From a checkpoint of a small mixture-of-experts model trained on Wikipedia.
Size: 13 layers, vocabulary 16384.
Below are experts of layer 5 (counted from 0) of a mixture-of-experts language model. Rows are named router (the router's row for the expert) and show model dimensions 0-79. Each number is 500 + 50 x the weight over its row's rms, rounded and kept within 0 to 999. Numbers have three digits each.
Before each expert's rows: "mostly gets" lists some tokens that are sent to it at least half of the time. This comes from a sample of Wikipedia text that the model never trained on.

# expert 8
mostly gets: "'s", " Cup", " Records", "er's", "’s", "ville"
router:332411461501502457426459470497558375444488481447452548548402536518480505596545429441476510401565487535517512522500600574466484583496619417521519524505511475579521467511545545515524552443492496561545484545519495543439505557453538546559574492

# expert 1
mostly gets: " \"", " |\n", "\n", ".\n\n", ")\n", "\n\n"
router:389542392518380518545440600504519457530460479629431441465484630558453524534448469458521446407542466491521537540585549489462507501470548548470472529511547488516502414461604504496468566484533503519501429532484543485461511577474491478536541462

# expert 7
mostly gets: " in", " that", " this", " other", " during", " when"
router:495485486620401508545542508512540525450460463473465486500441564545496539504508498570521515449556541434545450502494498587426576391530569636500436544507499556533506486502529502504543534540598491531453471529442458514539527509492522487485596459

# expert 11
mostly gets: " (", " ", "202", "199", "194", "201"
router:369472537508471504497552383552471375538486513542455483607513534468476383502449550500521398462538386576395493495524545535468507480494578516432479547556489476599499393529518519548512417481535546512527521599403426472449545534497475472475546527

# expert 3
mostly gets: " New", " Best", " Can", " Red", " Black", " Royal"
router:560474494427510480454534488472468456533541600621452448547499541509510464542424543506496484427538538445451525464562554570514517499427510507535509561534514528435530487553434543474523501531492442530534476500531495518571473545465518513593582521

# expert 5
mostly gets: ".", ".\n\n", "\".", " .", ").", ".\""
router:560512446554468474480458441473618541462456482490498536493556557444485552454504455563465556461486527463506565473482499473499441420366564475640468456568478529371541491483450524533539614423590523490438562529523441476537507551544571479591519450

# expert 10
mostly gets: "ation", " city", " life", " player", " government", " game"
router:436434491545483444473540452504549445482538437520491399504501626427449515470543476526488490562487402452464549437504498501467565477525543410524473541426529471624491431479519509494512543467518469489529463499455465572469513433495517495521499423

# expert 2
mostly gets: " St", "′", "00", " ft", " v", "°"
router:475436545485462523450508529526580466451487529450475489454557553556463501518513528496481505416581512467494489509672589497431535487560573424557478559637459505428464450501569508428548436464467421489526458712455538554464470500497518508470535574

# expert 6
mostly gets: "o", "i", " John", "io", "ou", "ai"
router:521519536424519479596487484464508512485583497457526468527527506512473573471410482614461465498516486550450481440431492406480526529527666552471491515354546526559554537485521512503524440513509548540543583518503598450538533512407576520469448553

# expert 9
mostly gets: " |", "|", ":", " /", ")\n", ");"
router:543561465423468562514481419515575585527383537580652547522530535549370462497502324421543536459488563579537531567617475502531479532557578538541485490481461533560487483435500570554468446520484483558526502585503431556569554516503516500562529486

# expert 4
mostly gets: " was", " is", " by", " with", " are", " were"
router:448453506566480532519508466527551585487529454448516597525518428584482391496413500505480516508620408431473467492505558490507520376438510383512475543556568543519540418530556510505474432461478452513472529528452436513459476481506484476513528513

# expert 0
mostly gets: " and", ",", "-", " or", "),", " but"
router:516446455483388509433454484593514564482437582535452586544516520494518529451503553468464425575524582509440560464538518540480504480513379580533457490473522520517535474569534466527492497482542466487433517455425514480535437515446552596468492562